From a checkpoint of a small mixture-of-experts model trained on Wikipedia.
Size: 8 layers, width 256, 35.5M parameters.
Experts: 32 experts in each of 8 layers, 160 SwiGLU neurons an expert, 2 picks a token, a shared expert of 128 neurons.
Training: a variant of Adam for the experts, 16509 steps.
Below are experts of layer 2 (counted from 0) of a mixture-of-experts language model. Rows are named router (the router's row for the expert), gate (a neuron's input weights, with its number), up (a neuron's input weights, with its number), down (a neuron's output weights, with its number) and show model dimensions 128-255. Each number is 128 + 24 x the weight over its row's rms, rounded and kept within 0 to 255. Numbers have three digits each.
After each expert's rows: a language model's description of what the expert responds to; "gets" lists some tokens that make up at least twice as much of what it gets as of all text. This comes from a sample of Wikipedia text that the model never trained on. Tokens count by the router's weight.

# expert 27
router:196132139139162130126089132128164141146144113113111119089135136119137157109143111127120100124106154155116087118136185100126132139116100121149151102091114165122130112134157111132100160138120150129138139131136118105148105067145129115145141122097133121111120177127062145131146093139083139135099118141170079153131143157132101132134105118152123114087128084144131139169169114131120095108097
gate2:104093156145083140132110116135102176131139139133090125105124118100112114132148131102132130121100125110134084124165151128131154152137159118118095122130156111092117150164128083137112098120191148116123147116138140119128140133123162156168116125123130155122116176084103153157072173106146152126122113111114117129123125142118107180156124118150136127170125103134118147115087159159097090142171
up2:169144106162119133164120192116098091113176119149139089085113141126121128139101138090105130128125129071126123130121144063146109177120128150150097119133123129113118133136146101076113086134140167130131128112129135118085149140128132168127137126132111172153087122109121108145117168140090142144113160077178110154108084131142112160164128097142074144117107109129124135157142151170080130113096
down2:166165130137149158111112147110126113166157163099121105154130140123147083137110088122134154099144129153163146134136103120137141144111094120131092169118113146124134184089085141171116117086151102116080129140090130128114095129116102153164104078126123179119131090115144168110132127118150138150134152134156105152087115146121136120130096140133123089142125127131108114067080130173139146136163
Description: Function words, ing endings. Function words the, of, and, for, with, that, who in running prose, and word-final endings such as ing, est, ious.
gets: " the", " of", " and", "ing", " for", " with"

# expert 19
router:134140130161134149126137195134133121112103130181141099164112126159106154132109105136171120097127130153128155146155123163112130121097178097144169141154144155115128088143164148118124094119131161153101132173169086120094146178132145128073095123136106135128141119177162138112120145159143091115160149119143117108100159111108146154100168145103114166090122149083157120131125100111129140094107
gate5:120107106138157144125094140163140152135116139123136130129131125096098136137114170168184158122097140143140126128132132152129138096234132081127119117124098119097130132132101115127119118091146109141112126104126164126113131139136156073132094143103156127139127139094137114134130153136103110127080121084149120115112089103081116125118138159178093131157154118128106118085115119130101099133112
up5:111110137122114126101093098099147143127145093114118126126115104147096137146155137140149158149107126167082123136189110189150082145110135136112132120148152101157093125160117141132143153072102125135119133102146114133080126167108154098096122158138140112122120145151105140102073144132111127129157113121157132122120154108101112106126123137133113162162144162079138127144149109121153125126130
down5:105102139143113138137176151147132110106108128136153170087191112131145127108118086147121133124115120096185114128110113147124084116106152109167151143105117115086131117147166145152146152082139123149114124102148157082107132168150125169107127116147127130142130125168068186120114130127117117123094145161102148104140099104112116093126146081147163143151091116116124120122114150138117146140060
Description: Early pieces of words. Word-initial lowercase pieces like cl, un, mod, im, exp, and the second piece after a short onset (pl-ann-ing, ch-ann-el, pr-im-arily).
gets: " c", "ic", "im", "al", "C", " un"

# expert 7
router:155108096099150140132149114120165113140173108153101115140102130159151083089107088120108132102090095100140156114129131102109108109117141143126120137142076148129143126103144135142162125128087126095104093134138103101155119091101111126114107123153136118137156110155106111161130104125102138106153140112115147131086119132148145096141143134159120170136125121090174115109084108145153142143167
gate5:158129126127113086132106091139128153135134159152146143100170138131150098139124105106136130150163124158144173158103130123160151144138120158103063123136149104127137102149103119110127140140138154137096115068152116142142122118129092109096122127150129153139116171122110069153147151102156115105109171169098132181104124079146138162167108128157148093157159146103128141115109148151146142126141
up5:108094140125118069138148149145109122132102117128116103122120154129155115158093165101134085100110111101098082114148162125065115090149115128157164136138123114144139121161119113169133121137129157156129137125089126134101128140121119133143162151143104128139163157116088148148119149137135162140111124163113152086119153165107088137180094124087142099103103186133117099129128160102177109165113
down5:129112161124111099117161140134122108185116133125142117149114116140166131155121131116101099129149131119141157101090099103168133113140136136109187110127140105155146114133130151084113134085164119086100113144150167129140109084097119160099074129125127133142137175148109126136127134129152128146124128084115137130121117147127150075139126164108117121151110123136147130164082142142120095100180
Description: Function words, word endings. Common verbs and connectives such as is, has, been, which, but, however, and final pieces like saliv-a, Cinanim-a, similar-ities.
gets: "a", " the", " is", "es", "o", " which"

# expert 16
router:111123174163102161117089129119091132191108117160129111123140108101098103092139157137101110104112114139129093091088147182117123154130117121136152152148133140113109136116084155086168096132101109127126145079084122117134130118102109126131161116092133097128095115105147114130138150114116073175146104113153123084136149161098131104090150119114162107147102141149124120168120126131173123144118
gate7:122132121154172166126147093118141137119179130124131139078103138126132153185123155118136085100168104144130125142147131147096118124122138124156110158109126128166117100122096156140101119117109132097110138148101137137075111106106138117100148147130098114100116133125110102142173095102108127167163117103107101125146134135165156142103125093150151081159125120149169102124144116138107151126079
up7:145120117160147096183140109187132122135169133113150109100146134146125090149098148117148120135159138092149095138063145120079156105117114135148126153127126130109163061164129127152123152162137105122084121129071109162102128118114145126137151075134100136152149133117124154127158107122119136148112127124139125129125119130133111124091140140125097119125147129158166154109185132128087099175143
down7:138150141129153174124110092123169185123140099175130146126138121129148086108125157114096089184144129125136073115112140144147173142128151139093155126130116085131177125119154118127155109133141145116149121135137127135125127095145095164098108139157156135116103070188100148131157139161119131110126091135141157139118164134153119151150114127137111129114131123084074134111118141130151098122104
Description: Dates and numeric punctuation. Month names after a day number, and periods, dashes and hyphens in initials, decimals and score lists (A. A., 71.8, 4–2).
gets: ".", "–", "-", "/", " \"", " May"

# expert 28
router:111132119160123094117103121106110128158129099180122123140126115151141135130146146086111120094153141089101113122147149153111108087175120109174134116140097150115118137095097095111075122135086142171129136160128135123111144145124111149161141180108131102112110140115134153108094148107119142159185124124060136085120117153136177127112143090148114099177149137128139148157148176134113102141131
gate0:131099151127133144133092112158108146118154156138144144143118114122133150146148122127051134098086151128113179150128112106130139123102136098159130130142111115151122156130161109065151139140130125136078145125121145141077091116140123115132118158073155147145154136098145094079167128097143142127145104088112115127135129114200148172096116109156134133121121083143125097143064157114169151177163
up0:158137134143136116135139119107103115135134140077087132148124118093125142112144130131092152091107104140112135125123125143134127103135097134105114124195119147123129083107112180125133126130138149106108141161100126164113176143127091107133101086141141111125138116146159119155096153176157049091130160141138133140151144089142146148160134122122142193126117126163165138159115111175163119146121
down0:115122101123118147121154121117143108111130158107164156120132119123146133181159168134134124137099142133131135128116105142082096086128166078122118101152115126117152165112130090127108134146142090115123151093136089127150105133138128119151120119159155142156138119131113108126113121138107125116116069128130097129129116129118090129176141116154115105149170162104138166126120112138129098118119
Description: Pieces after S, symbols. Word pieces right after an initial S (S-le-ights, S-ev-en, s-q mi), plus space-led Gr, San, sm, and degree or prime signs.
gets: " D", " l", "1", "°", " —", " Gr"

# expert 21
router:117141096173181134118117121116103108086106125129155139144140126096154152125113145111124133119134175125122149137127103107090144093162126075156107103135148137091102115149163162122123154128137170082099100161176111108140116132145129137167154093101121110111112104098112125146108116163109127181151086162102119147140110130111133124129176135093151138147102151136116136118137140105112135107089
gate5:136099111137143123159159130121124102115135137104122120149105123083114105123165143100098145139084142110154124150178135130109107147152078097131100121149142095123136176142097111114143150109124103182116086155146098167133127130093150159130099119135146090151124150126152111108113111128112116141150105167129156119120132124163117140115131137128089150122097124136100134148129132124119130066145
up5:171082118125153121140099124171143139144112161131176154096122086143143143141114105089182139141136135112114113085128145167104111135137116100104131100138124148110125104149108145138108148132183128164145137097120081155191138138133141141084103130078126147121132123112148146101126130112180141120110131139121104139115169127180139123155131121058144114163114156079163152116112112152152159130130
down5:122134128123164141095145142146177159108180144149123130129116114111134095137143149078127116139085116187084132167142115119122073111143119150142098143101131116132165141127119131101115110168131157122142134129127124168150159126132163116109125209122126149106163136117103167071130147146099155110156134089166143083116103122177168112128124149096130113133133115117113142154105158121103126109143
Description: Forms of be, verbs. Main and auxiliary verbs after a subject, such as was, were, is, been, became, played, plus verb-like pieces like sched in scheduled.
gets: " was", "ed", " is", "c", " be", " were"

# expert 25
router:110122145134162104131113116098114119126102103139066094144110107122151118117113141126105170144131116148107109083139116170155110127152104144118169163101156136119141156145097140088121118151138159153120131125090129114083137126125129159143101167080133165122134106125136144113128117107101139121131115094091093119135167090093070097128170139115125124150102136150131134131087137162119090139136
gate2:113135129127119179092105104111173122182132143095150119116131122107104141135140121175169095122112108153130128182090124150059125160131162100093128115172078115139108135133093081137172131125112134106153121145106125151149087113121129120111161118095142137130139213163112109144146135174179104106137137154084167122116147126116152143109106130129133147139118124133124154148145107129117163118118
up2:121107098127151121090114185109179151122134094079155119096125125101124151135137116152162115175141156126131113180101099127137118115122141147137159127137113142107125119106121088120144134140089123122145114161121149151095154107129126135086158178128137159150104117146133145128099103164141093134130129152134168159142153104130109108109116135127086113126078126114136111122143090122116103133140
down2:113111130155116119140140178065104150121120104112130152128135128135114131128101146118129138121137129169084108132150132159130085119098095149148141130137127152092144077114115140146081109150106155143133116193106145131107167132119080101142171145161129154092088122143126109100133106146167117160104099147164128126111119122116087129136111120146138100104105144105143109142175110120133125155162
Description: Commas and spaces. Commas and blank space tokens, mostly in tables and numbers such as 1,111 or 28,869, and commas between listed items.
gets: " ", ",", "–", "',", "′", "ular"

# expert 8
router:135128137119091122123111173103141133155110126118117145109110111090135136123148131160123088132112133151113101103116122131142116108126113059106183151062138182170099169068118130148140147130110113181116138116116172150146137134151142147140084128114141115118153090140123173129150117125135123175110173120121117122137144144097129140119154147125134095141158111147094166138157166109156096142104
gate5:163075143128124130145090141171126160123109089124130138134128133113160127143104084159098145065091072120126125112158159127092165152150135122087129093139119123097159117107125113147131131061114139136144158131110146108139120125139132101163117172148132146121160178126128119089176101138097105139089127156097159163103133157125115143127115128119133067136109111117144135100130135097139174127127
up5:141128103108112130143130115120164140158200106125146152137132130110142110136161080114141121090094084124138122133135112110104161099121138112161107167145141117118136179131141111134098130121095156148100150134123102115205115108090120136132143130134145153140152127085113112132126134120125159139130124126123113147136143139130125132147116142154104130142150082142134146125152124131106116138149
down5:081159090119163110130076152148120110133134061169089116122096133124119088146058131132172139141140105131122141149115111161158094123101129129149111135150111107118123137129137139108136109106106158139137089101157123104123112108163151155068105172107094144106122135110161103125141110138125157113136128098157128126133110129155143136095107150147116138135129158141125117121099145156135165091088
Description: Word-initial pieces after capitals. Opening word pieces and consonant starts such as ch, tr, pr, comp, plus inner pieces like "ition" in Additional and "art" in Département.
gets: " \"", " L", " ch", " Ch", "L", " comp"

# expert 31
router:141120158140150091119103149139103102123123124168085100107147125124133126105150135049099189164129150129131196118134134118123129138116137126136087153104159127099120154167146138120105164137116159111131134155129104077147150144113154105160169115138119126123136178103138109122121093162140168130161130135174168179120164092173105127148122175121125153150112143140142123137106136134081106107117
gate0:105138118122144139128086136139119160163150150114105115197136089148098082142147151166111141132138123092145130182127135125142152104127163136083097137144147080106117121124127117129138163110145136147090099105134126136149126113134132109115079143153121128123108107143158115124133106153142103127080129111122110102083155142168124139147151125113127158120101167107126130148107147138130151113153
up0:133129129146077080144087124117146135150149160100109135146173140131148149110139119110176120139123161080147069147131141142182148134143101120089130135147115116119140157126138127120127132134139114116149152130147115097108144154176121153105092123176129086130119121144121162120076126161154136142131095148160184078111109174131173118164123143142143115178082150077133140111178150067142118143128
down0:154083133092104092121160111139135122146120127119109099115084131124157129116090131155131087079105123120152142117168151109150141121207077141128128131120114113149117142130114131101119121140101114088115143120125150146102187166156095128112133120118126164136116140154131175119142141125123149108136131091118135107107159127143154122091141110104133101126145146110110115145085128093120077105174
Description: Common verbs, early fragments. The word to, common verbs like found, used, known, would, and early word pieces such as sub-stit-ute, Gen-us, o-il.
gets: " to", " l", "A", " r", " by", " first"

# expert 6
router:147121111114152132128151115119092155150154119091132127172163137156107151139122138142168124149110179106116140166111116155134141127091114174127095088154092108109122095160082096099109107124087071138122074109148165091125134124101139171124156114152120112126140119074149085096163109148166177123157114113126097124170132118138109144169092128106119123097079162152147186109085103168138140131108
gate5:146120121104167149101107100108144155095184119127137101090110103154128078178112132142062102107114139102103187167105118089135132102107131135128097165070097086082124139132113125139141117104138110148141169105116143141107118055126139177184142136149126170114124121135126126138150117115130148125129145139147144138120161145124080154126156118148123111143141109139122103110119135148167097124149
up5:134172104115114147192150103160111124141141122084139144179109146162136127138104086103136198126157128118136110115129150060135150111124134153136154144099120130118184127153138127159090122125121140139122117177120133113173136134098135116097110127130134134134104134127119083114093127122152119093146088153128122085115125204137160108116137141112126141097135116094098125129122103148115101127143
down5:080155114132139130126187163130094114114137118156117120173186116103135126118076131167162137132124124162116133097115177152146175119132135182132110132104105159184147127124112124078135131140148130121152137130111115125115112114117153134107172134118117114144124137097111118138099124114095157149149076145134088160085142144136164134115127139105116093141123101121131111189120132103076123160115
Description: Preposition in, prefixes. The preposition in and as, word-initial prefixes like con, trans, ex, re, An, and inner pieces like er, on in peer, aerial, Azerbaijan.
gets: " in", "er", " as", " In", "on", " E"

# expert 10
router:153101111132134129144147124129105105110139132117092133122141129144172085097160118124137167152087118122119116166143101116110142158077116153129116128136159152137159145119137151154146131122139147157113148129177128111114128161138095120112102111138114158140131098118080072123124111135118083103135121153158124172092116084159132060127131157115114180106151150129146114102127106171128154130115
gate3:171138139089125158163103145213144147127144176118100143163168152121073127109110119115119136147126093165171118110127154180113168188141131093137139105131146127099163103115124117069164101129151124118168138124158153163170121138122146138097147085138152101150098106144133135170104122128111114109119094138134126118153110093134122147119124150150121129157103134137149153103112172087129135148146
up3:142115097136143130123156119156192083120156142114090171116100156106077163154122148138116151166160128157126119113135071161138168135135107105093143121117113119127151107174147128131130125109148157110129151149160114128154125150113160140087083086103125171117142122149135139137136128140090113166123145124135122164138171100163172134109151163168142153122117128120106125108136093109081132126119
down3:172113143147122060123120113126131165136146157151161171123130084121101111168145128123148144168145129100088105153108142103165102099157124159150125130108096145098170146108154129157097137127134110135140103152097147132120137109132148141138129174136151129094107152093151132144115131165147134095119107087116139107131109102167115127114117114102158129128128129074152122150158102125171118109124
Description: Derivational suffixes. Noun-forming and other suffixes ending a word, before of or punctuation, such as -ction, -ency, -ities, -ors, -ents, -ate.
gets: "s", "ation", "ion", "ers", "ate", "ity"